From a checkpoint of a small mixture-of-experts model trained on Wikipedia.
Experts: 80 experts in each of 10 layers, 128 SwiGLU neurons an expert, 2 picks a token, a sigmoid router.
Below are experts of layer 2 (counted from 0) of a mixture-of-experts language model. Rows are named gate (a neuron's input weights, with its number), up (a neuron's input weights, with its number), down (a neuron's output weights, with its number) and show model dimensions 0-191. Each number is 128 + 32 x the weight over its row's rms, rounded and kept within 0 to 255. Numbers have three digits each.
Before each expert's rows: "gets" lists some tokens that make up at least twice as much of what it gets as of all text; "comes before" lists some tokens at least twice as common just after its tokens as in all text. This comes from a sample of Wikipedia text that the model never trained on. Tokens count by the router's weight.

# expert 62
gets: "==", "===", ".", "/ ", "ch", "ent"
comes before: "\n\n", "\n", "'", "S", "ts ", "tion "
gate0:152081121122124085148086111123123103134065124128129145114121204065125119146121189126141185167116139091118117100142090099147142140117144122146120120135101130129207154138195133070099154159118160106090104106120138129126077108120112148084141149166142168166146115125144109169161114116122162123111091050118166159099079078135127130156125127131175152127143175121149145127146183138185177113108146091058093115103148148099119097059187105158173126116204133122176143139110104109214149161144146161104091184188105109120157132079138144185099146089142175131182149088172140070047119189151106145
up0:162105161140156110154129125155076134102182087124159126145089169122152082200126109091113137149113074197143131165147147146137115142116183127118077191073168131136168135079098142114139148179100189089176137043116134103107126161091137148162144053113141129198160120145173134131160088095197164102175128117148151157139108141164220152076074125156089139122117082122092076166091128139126110163133116128191105120086126089107075086133111104164146145140142167133125106126162179107130055129123150082141154111151123127183133075123137104149143107135101098108089167184152097094109156119111166100
down0:164136049116112132144182132091161187131116124136120110100146146171128127140087119090067187160111175096127127113177115137173119060100102189191100089126091162129144149138114132065151131117173104137109132087095136114147215140120100102116135142143164101115111083131171163144144110189088124092088106130118131134065091156140151166057163096123122190134156166105096109085152109090099142162161179100126075114119063115079079173170102189124117171129163079183127097096148083163171107116115129113077144166120175122102111140089127113125129116143117129152096126154135108125042128106194125151

# expert 64
gets: ".", "his ", ")", "her ", "F", "its "
comes before: "\n\n", "\n", "classification", "- ", "than ", "first "
gate0:083157106115203165081126140171133138131114132137162103119200150085163124049120125084141182121116160131101177186156104120130090175093117172188135124142167135101126192154147127142129104077182099164143142093111100127083129105127136149201098191147124078113129113136213090094139137158129105154111115143172123130143138132082102156133066130109176051198097174144144134115153113129137151080131143135069144193093130145115104135211160104123152043148159075148144138148136109160057154141114091163114112124120118084128125160132137142177153103128120073186149092137136131117143116165150125106
up0:129167131121150210127151172116121078147109156172149135109126119081130173084121127090217119140124160119116117165133161118166079120071153167143132157135142171120152110151159171115133155075124128128092158075137151178124128102167142092184115200100140083124147136123144180202132113161153064097139086092155096106134177156062076165100108161145103095147095125147130153072158108140133145144170126060121086193110109138097121115216131093100151126073136098158112115151121169158100165181106140135110134111137136121121170102132158112146135159147142086224139102154179124106179105124204129138
down0:168148111134156144161124164158134109140076133193188159152137166125092119107163148170151119100135113192126135130163172172089078098108122093080149111143136164107118125142185020104122090147146145099118138163168067136103079153208090116120169118128117134129211073128143140127141054116094142141116142120128095133094076070136171148139158107127203074111123076116118206094105157118179135133095090098162090145128130137104137067117104112132150176116114131140087126157153169102141137084098079179159157096145126157076104117155122105172108198139104107090129137133148180142115148148170087151

# expert 28
gets: "| ", "200", "by ", "Genus", "Country", "name "
comes before: ": ", "to ", "of ", "as ", "States ", "- "
gate0:102163138094081167100101131105146096109105109134155175124123156144137157058140145101074107158111170120128117190107093103111118169131125099110078171141128133166100185120101140148188112096065073188171110109118112110121141098110126085123132143146084083072159133091152138150160156124171186177178107118138136144130175114117087150131123190127154090084151173131136123148146125108094106118080140136216086089074153144145154090139152047164097172134131105116097092099101140144132164138157142178154101109106155186183157184144135118156136121091167109092041079103151104170082175153085108093
up0:096118129105093193125073106081134096117117081165151155101111148125135155084158145123149118165118178144117122154126102101082132132141111092124094121176139135139148204105124117119179124106108096155171106137152098130108157082123132082136118139160087094069144107103129089155170118160131138168187080122149164142139156142152061136151109087127150134068139204131181123107103126132126111144118166132206121149122168138141121117117102077138112163104168095127075092109126147120145181150158121156168166101089084222134143138194118136146113157079134107045071090099157100172094133203034079101
down0:085152146147146119125112136191091133076132132133169108173164135150114141093150102093104143120064118119140118090158169106086128075170156161055167122099134173104112124140105114186170129161086131137107178109127156104116080119155076150187130096113107080155130101104131213142117154070184191144077104150126134100088077126158090046110108092136131199136095134174078113163121150123085150042172114136175164098123112101124107117136148087139096125100129129155121134122111097162094145122063157101122108086135125127167181163155115134197161137087137147090148156164135141154063134059111091127

# expert 53
gets: "5 ", "% ", "it ", "On ", "- ", "out "
comes before: "| ", "|", "Animalia", "Kingdom", "Phylum", "Arthropoda"
gate0:151072152144136105103090133111183133127154131159139137088122153192074033120160147144170139107097113141161102126105082089097129142147168123132126147114144187122163134120115164140122113104152104141099148119129100111133166080188128078151120168175198124167145168143119135122103088072144094145134078147117213136094169141143100144136077120127170138160118188129103064162120171110111123114131049144127148101143115127116135095153103101128100098170218172113092128084070114139106132157116121184091114147118118140163161099167156179124112053074102033106083153159085116102134113099088108169
up0:087154137128138107152143170100168198116110130144102144144174111119068146105166127110060149124136202122100130174135145150078070105091115131155137104092121104056152076165139140105117115196117119143128078188122124075147163112128058163134117114159129134077103120165181139129131194139037196114133153093116108123131114125138088130079143090093144119134129126122108154183164145182178146082128200158187116163104128138108136135099133119088142148093134081151160129216153134130148166151077123113094138180194162142168158117124156134153084150155138152111134154110106113112098214125106083143
down0:156164064139193168176142126052096115140161083180171121165152132104160138118166125173137155117117097101084112117129103143081117170132061125091097136136044106110096132102146075095112119089107144157152124090154092106142187085105161139083069153106121128073128138139099134126089106155086101157146133187110147109103135148151136120104098174118169130136130079148103134095124127125175104076152132106079096140139153134119116128131168095087155110141104115156131116097117080147096149087150118106150101072108146148155167107123116199078071124081154070210135126226152203082103145153092109155

# expert 38
gets: ". ", "\n\n", "\n", "s ", "), ", "States "
comes before: "- ", "The ", "In ", "==", "He ", "= "
gate1:142083152147150140107105128073092121115146079151137114141149149141206088102160157146131127144113104081124103156129105088161139146044116163145060039120116154206144138157125186103095145152137162165127130124140082101089164089115069135078094127087152148081149140143166121106141163124129104164064170118150133138159150117124158144160139145130129090072154133182133198157150101108132238117124123139160110117135155078066129059110113096132110119078144175104107147188161129164128120162124123128114060120142113158114138120091103152168106071123095108126116167128137159107137134207132195177
up1:186123172142140137144109068127131118095124137119151127106135120111135119195088124115131141152113129113129091060162183111096160120148146145136089157050102099189088165184103080107114131112163056126166116077159146113117159079134135079169140180081137096128123072137166103141117195120063134188180161158120209111098103126157127092106119163149101104111163140135148088119157223117155151153145105128088148146133077136103191144164104112132153085131145096138170119103139119053139108098093172132150100119105140147144125131146148170100173145087124188115154136221055107126102127143129132162
down1:189136140109078120085149117144115076144120143148150200069110112116120115130120082018131122138084103070146126076146128096172126114147114121128118122096149149139092095140144082069111066099130138086136124165134165083077073121093104181072148110161111141115135107111113154138075117185112089135141130101146156100141161176158132093136142168144145140148166179129118106118106113137118113103112118183101124118153094114107114136158089115168156187197127174135164175133164104163081058134139134092071150123087169071086142115122139084108115163111168111152148055016106133106153112127133093083

# expert 69
gets: "0 ", "°", "8 ", "such ", "−", "20 "
comes before: "| ", "|", "as ", "(", "N ", "km"
gate0:039074149198120137178088086092120159130149139119131123136104106059111121111099140114079079107143165091130125155132154123165135096121165165147189113129143131140173133104120111181112155134114140142133129156111135083101106123096155153106139095134167098071127136136126134103116128119135114178128092092110130146108146144106122116175203156105193165124150101163173154148100058129087119115146144148112153157198076145163172155138184120141149133122065186082163057140083143142100159181080217106134065166136125083095130122129063130102111098067130123113162093184152129099192097107141179130
up0:139193207072102072052084132117182085137169151160119137149154129159123112116130119134138108140122120167144143195142185093184144107131114126147161122162098056085133119183143166149135151129176165172159123139124129094117125124143102145171149097118174139097075108099146107121137140112075139123117142173105102138090139110111183091123155132101143136242166044174064096161115129098103177100119127115086141079194075152141160099148138149196140215129131059105108148119086100141125091185120166127117100141133141106118156137115078145109111164117121130129103089108138100137183124115113133136
down0:128096193203084181154099148173115130108140109138164132133151107156134123143129157146121140132132077117077155137177104123094107098181197126154180170114105125160089137144125100016133141151104144111199186132154139116121166043163157106122135091095173153167103154118105112138165109087133105101104138135125117169164143135189127094138142116133143146145145131159147136124115178112126196102166173064145096124140116111065124099197145118179175097092189158150133121071137069056098101065125084147119093105127147106133120126114117166145160093085122137152146116146161101153093129088166185166

# expert 79
gets: "by ", "on ", "o", "their ", "/ ", "p"
comes before: ", ", "the ", ". ", "-", "'", "See "
gate0:158130120144144143136169157148105134131141115115141092139052127167160102116105095118119154164075174148148116093109217134124122138147111074135157084087129134150137097120142119178104109072129077108133182140153132106162180152185063109111139135183154059131124185180133131139116157132147153095081093146132107054129120120094079134123190106181127115101128097096138089121153058199104112118084132175135193148102050206100136169121144099094170097135130121104065163114136146108130107151109172124126074139191091088112147123067139108073140098177133108135117092114177118117104140129092087096
up0:114147094160110109167158100130136108084090156162122147153169152139132132133129080166086128077079135186140142170164128101162075114114118127167113162127117113147110095090130162132140065185150082106039111126150078073096081150095059099081118153052159153138101156139158133138151066140129112187088116214170131131126134098090064116099150070106098092124133105124140140094112120092191116137121169149123127155115179038138129126139146164172125123163119170115162069139099171167142134101055100123104186099070143088159107113091092099108132086135152160133120170136141131146109126157098102135
down0:113091161133108142154146095092068091090144175148124139106163146156113152089163201125136083144126117119152116106114138128094103141124123168088176136168120157160086123141067151098166069197084108127131114148121119124098101118088093121204095097139130084121122106148134162253125128095105138139109076101133110175148128128084204125109057142071160085120170100120145114092095105035064144088173119145219103105150156106130137141175113034133096117136123115103089132194121132171102129154140137154135119118116187143128129176139158107128133125133137118100153093161128111132121082125117098129

# expert 4
gets: ")", "=", "s", "A", "S", "m"
comes before: "\n", "\n\n", ". ", "- ", ") ", "\n  "
gate0:140086168088125083095080148120144160131156138120139107150085140191110103154074141118125144143171096124130115193161095116128125164118133111142165109116154125120074136120154136095065104171104135143137140113118077115052099105112112135210142157181164147128117168173169156110150157127117082109102143125122151106053197150047105104114125155102097149125144145118119114069183128152182137083180185113137189108093110160164181165089153078130169147124165090152117124173241097142122117118123158136143162091105150122136085109118162102084139089119104164156172066127145146130123157148047115139
up0:174117049108131186086137161132112123176169145102172155119114116097182082135087193150109152127078149158098145139185115113212143148130099114158144139128128138093061112103137084086139123115105133110163109106160134138153144182135126103118122100060148162155121141112135110094116096169122147115188130142129135143131090145120123122105117122134054099082132153126102058109169088127158046183161098084079179165065118166089077145091158124139106124158137168098163099140101105129127120146144139106084131087110152078131179110129096107145147074076099065147138134100110188151071112069079128191
down0:206093094163145101130105090125086158173137082103167106124115104187119107062116135144080078126113147171128094132099135104130194132093056117136149152146213142092071147169117132122117082121120122138149109112167159099123223213168131139155082094166182155111070047097158085115143098112123110159137180074131108119129114137131167122143148141086129148151163179121112060119132084132114101083149149137150130150180099085091109107169112136169098108094161117138134189129120088155212121079140146093133095153093144166076128127116122132124160125160100115127153142144152081120116127163170121142

# expert 68
gets: "1 ", "9 ", "1", "6 ", "8 ", "or "
comes before: "| ", "(", "and ", "in ", "classification", "to "
gate0:117181107125093146109076132157168084161096158175133129096124077131146127094128116154101104113170161118180160171171158042117121173105157158142114141110127179139127141160112064135083150127157139165110193103181094121114056112125141116140142147131070149091194112134159117110102098164074122059188099163106111136121131152105163101065078160108093091098158121118122116159111111145120084114058078127150153121108138132116124155118150142102120134081153070084133133121149058059197125140126093119123166163182099105086060189116198166113143138115156149135085190162109134125137114129093123130
up0:143112055139102135065058154160103044148089169180135114111121150120113143131113092124129129105167137070143146171185166078142116148115143185110135103140132174175121129144102044129173131134169143151121144089122131128147053136145117119138172112176150170111142116144177098105092117121155115083154054174128144091142122162057164145094133161101104092094156101118092130130160143130085122162121116124173169118075144121124130125123154176098116122068162084075160133154161064088159100169138082131188198138150122062097103160146178165058146087137134138118082131145165077124119131143144119135
down0:078155170170157087081158106147185115147133119099191119132141141147102064143105103149137119148118098069125127115097123133145106161117142119100119075110156049144096141084116106112093128133152133077134130095120173134130137105127112062150139150108164127119140126194147120154138131119135130125105116189219080101158124142159190143164115134176115141161094100163095132187123078150108166046059065146126209162113110137128113109098167141126168103096142122046165148114159093080126115163084210133088107151130133144179124145218102112089109068149149151137134136139062137103126116112141113114

# expert 31
gets: "\n", "such ", "197", "1", "198", "196"
comes before: "| ", "- ", "as ", "0", "6", "—; "
gate0:081131091131107151195085167123082156116104162132124074145076170101171125139121133116173112120108151103118131147103146096113136158111120095129188139090160098183144138122159173132113156098187128155144144190124157105135116135088151106125089141144136133137074155114164140117129197138118229170127117195169109186135139133122094121153172091110138191171111096131158119117100152106170130107132168080115090044114079045168126138089114115147099121131124129225121141160139098153119061192114137141143085163134170164158074160118123210140141115134106136111126101055136140115119125168071132128
up0:156086138111185200146148109133170111116104138162116174128130102132097157122123160135168174130154128136114147184127122192128133163144131175147078209143125145102132140129146088127161129117130097171107102140108117193058170131175154114142134137075119157139152149128162139203139141052098158203130164137080160129082151072126153067101126168151154093208129145132162132114140143107082091170066068138107173128142112109093140145127130152034116153111125152080168104114069170067169124110159079137156141140139083117115139113126161162128101064132129141195140114114120148146093157150133066145
down0:188083184194144143160161131129165125138075120120149136136106139117072096215134097117092148117157123170157104149123129134126104119107096101100128151113093130120180142089100082130105141182109168165152161094092099132173130118115111140110118116108160108100142078160181059142174121144211157092081123085141023125142144138156110149153117124144138144146142167133144087160126068085192115135147108091128164112104121131151107144147137137057086144114100139116123066114100079135119176143110077178084091117104177188206149114076152100175112102142136155144148160084192153140135127066167120114

# expert 32
gets: ". ", " ", ") ", "| ", "which ", "ing "
comes before: "| ", "|", "The ", "It ", "In ", "He "
gate0:131114163108113169166098144133123086116181109132138148146127126138137134104128175097143147111154127132176135149175140127068152106088122113154100088133050132140106133100168156164136111146145123145125133150106176103128102123168121151191111141091090126226142118129127121168138113125139156107165115076114156116166113144128148199026157176133136097053138124167093127114150132105091102147118193161089086099212128137123171153120109107111083128097155124135132066053169159119089162108113068108178122073166151183169133139096070118139181110095086076128161101092176182184167110148085136121
up0:133132137116121085093151094146154174158068135105123104119105148096137081103119099143141129163108107120098111091091133174144146149127144145098136180103161141069160141209089137152143146110177085145135115110133097166166169153102180115102144122158188183055126141155105103131065166093140142180099164139147127154112119133128114099231139166090150129138086154115139161149092109120140168143147093093118217186090147117119086134133103163118144149177093123146146214191111182120163108118155175139116147171075099058111120125102165114096100139131152185152112145164101057137168138084132128192
down0:184089073156146102143146104066159151096092136099124147164095141104139134169127125194091154113106102185153185174142136189135034118108136176163178096057103154115062039109153112150118076067202096129119106163120156144059138100106078095114147149094101106113098127135125150098100109155117131162112135184099167100066116121072154066109177110093137133109092099165151149122136134161111091157120105124103159173162149121176153136117130133092161113086155125114079151183114152163101145118136123078175124148135167120145075119123104116148149092108172132144087170167078102152132107134122123120

# expert 66
gets: "2", "0", "9", "4", "7", "1"
comes before: ", ", ". ", ".", "–", ") ", "; "
gate1:150093100127187082129144123110122093128107122109136168107110134117165122154184104099110151148081173117117136177096145168125159144092173110163130124067133133135019158156183082152129142108101135136112124151179108169123188144110119105184127040107137191116094073142109075120163112087114125140135187116129158113117102139127087161192134076069102071156083134174134151160130128067180119118111124097145092087115125130146151128128081174078073097098197130171145134126120091160144128131163097121146122079127123137117149155149127151146172153145191171141064125135112092134092141142193152047
up1:125114164101087103107142161094121147101128177113112147095115087116145151095130091145097148100118166102124119109195168083163151117124143124120141122113120104108115123140070162132191133126079096110102101127159110089109176106101110086202146169044151164143221077107124124163110128157172131067141127157140059148149104170148093128165173140089082173097166134135089107137137234096141106163175160143160097159124146135123180119122132078114112096158147124145133162136077199142126132164064121142139147125024112144136088114141113151164116210145126092150140122170140071133157159108095133113
down1:094148158144071133180097112124172155094148132152110138143122097070154112097122060129200132129105069138119120092142160139106159068101144236116186132176100109095130100097139136161137068113104123105117117155104101109118150178141191082145159146134108095135157157115107123090141143115146123106148136104152082164126092110150111105146129075135099124141126133122126079124089093095111104120165051126127148145066082144136133145168161143127133139122060128158149175141107116114107075102130059104138086084195117160116139101107122109068171038110118056101141218133116136088140120121153159053

# expert 35
gets: "|", "from ", "with ", "of ", "who ", "as "
comes before: "\n", "the ", "a ", "\n\n", "s ", "his "
gate0:182134101186067100068107159111118176127135124120130062105144165189160129147137128139080146133130190140066138182159124121131118119131141100126095085144150142132108083106160147117133105093141142108119146104107149154087093138071128176153113091101134120117100135168115164182099076105150163087156121128082159174134132101137210140149114162132129111090097113156195078117177123126118117135117143134205109136119085075101124126112203103114175137108053210134075134155121118150070161162207114141107139159162068127108113191093079155120138096130097104121132041108102104127128178113121128151
up0:143174092122166123159156079116111162067051061149160112159150119150153099115138149069142120128091157075107107133126119223144110086134078119165154116120058181113145155135138162120105120111205122070133157138115147125132131191079147112136116109158122115110146139126195103161086126098175104126163126159090163046189139170136104141113112132110138008129179129059110105117161088107123158127185176103143137156108151152112179183078104092130160107160141123156085144136105134093122131152116157126082163111137119134185164159122135122127116128124153126125094175111169105094139079115121182122
down0:055091114100148133156120188041174148120051086099160091102177107119143127094187101104133096074134158117154136112123163095125175127149149126130094105116155123161141148132084158114112173105162121095098207108107127126156111150187114095135174099169129081126122159119224176085152082087127128177191151162092134136089175110141147139069133164168106170114138147160170106149139153097171130172149171075106100138137146125084102108182128192141083154151156121060133158119112162173150115123124179122080153141080090112130145159144105122113129080108155155118119099098165101163102129142132073140

# expert 75
gets: "s ", "es ", "| ", "age ", "th", "201"
comes before: "of ", "and ", "to ", "0 ", "in ", "were "
gate0:176103152113104166139195155115114089097099088126148161126111128085136150151091160044068092133131145122127124198134140105059128151163108129127100097170127175090143151165081099134142149141125110116115138129132119088126204088131100132144047118082110066113092157132104122085077107136167095184100098159141170121096091109106156078120111082142070084111141131130205126103105134151132177090141164063071108143132195092132158126161129126105136121109067106138187117119121162112135132106130098099124140154172076138194095059115158176117099150094109149166159087078133154154138141123094061138
up0:155130146170095166129091127067125094087123156085106114168125141096138122140090091094140135117120146146110162129154129165110180111127126134077100146241134219065080169143104140129107138120150112103130069102104063103086113181108164082092130145172171149109118148169117141094160117085120087190106110122111081177052146114117140129183129153157109126211109123089110177140142135165112115126110133126092148148178097112093111101126122159118114174109136067117157113073120128172101107148134125093146131124177216143146126106171139085153111134106089143149149094096051152165114120127051088118
down0:152120146108139114118107123117071100070133167056122095116119160153100154098175104127121137126152158125141089069099082168174093112147130120145185134155086051142131127163151078160212075100122062157159109120121182108126127184223170142143139151177082117111076088105130113104164099140158138151119117131141094097115148123109064088101161145121140119115135185105055134163112159102184118170098139180202085080166121147142165147105136125135102163109109131084151124148083141097129131160084105213161125146106141114137095146136172110141119162126159180147100160151152134148169125169187155105

# expert 5
gets: "6", "es", "en", "′", "w", "2"
comes before: ", ", ". ", "= ", ".", ": ", "″"
gate1:144128072160119094129153171091131089103145135115138153154101126082131136148135052089121091173127127081184135154137137073099079124134148148147161076160154171141144117147123112154053142130095077117121142102193134096098072106123163114114123122179153204075099135072145121114102122123119186138113134162148092128096136158098079161168128136125120132115157117111152122157125090142158123082131105082130122122105172112070143116117098079100143199156148126127122187103087061181108145109123145098099108193124098025148055058084209115137112166106093093172109121099134095144130153163123124170
up1:110124122148130134165122141096063142158137185121124136148125133111083090094126119147120137103141176140149135173106091134104128151184137192112100115161080114160147158153112147180136155096120123110205150086116133132112140073146141144138127145167133105112099077114149221129147171119072122094132090114109172162158126145139178155140145087093130103117101105212099127093138130157128121114133160124144135102109177090115066153083087102196175187152080168132098169131108190082123100075159182082160107158157128157191103096141111182114188085091057135145145115102049108077157102122184110117
down1:095148113142114159132140102083158124136165131114128178125129188149146112126132151164128097098130098044100114151121118077090123189125134151119119155071112144150039043119197192165096105123065145188229132137146156152112083158083153135164121098117087099167201156108145163091120107146113131141103109104115076144064155127116120082104045151129114140131169102123164098104135153096170145126134116118107122118161143122116058126128153197172135120063096103111146109194108172095111170167116101114126157126151155118104138109137161129196139152142123108140133136067120180111122162085109112123

# expert 44
gets: "|", "1", "but ", "7", "8", "that "
comes before: "\n", ".", "% ", ",", "″", "|"
gate1:077149121161078128144175173127104093153131152107133106130140140100067092072128130108142168098094092112193118154080119159098164132159142138087150108166145165192140142147111131124110161128134124159134174117154125132120140142105174142092111125145144178111125143122071105070121123154135072107188089124137178136122072186144115039140142065149196075138087152136128189100158114135125142125119149094135147165219171091172174141091092125132204128139131146154103134142164109141155103132122157149105115081141118127078142122075069099064157201093091091223172108108127103128139121125104102118
up1:167120185106121180114094099141098121085171140142099161116138108129133140138106053166078103133115179155137130100162155124136084122103080077129154136088138123082084141085149110088136102119154170154146152151163131120135060159161082133118116115074084064185141139175159117113109137095115150089102158125098108134143177133147057147140161131066102176120103186123131092152163122101155131124129101174146072149002106155106069163140165123060108133114157101116118155149108134113071120149140129161085131151082099087159087148145182194141130109100158118094071121138063140166129134146101143186
down1:136112142081127121146116127177162095074144151119094073152104122114149121153088118142213155076053104187158147167149124124101121150132153140138149099137163083145016126156152163134112098149099092216200168147124106077162130132115086145082189126143098076117134162071174084128075122132087100081172124143112167137129091123063112155119138105159133134113107152186084076119092071190095131187100133100114147152156128122105107174124070147145132117135095105107117145141127130157109089122130123120168121057122166179124130102111116086128144142084119091099179113079162136116121099166095107133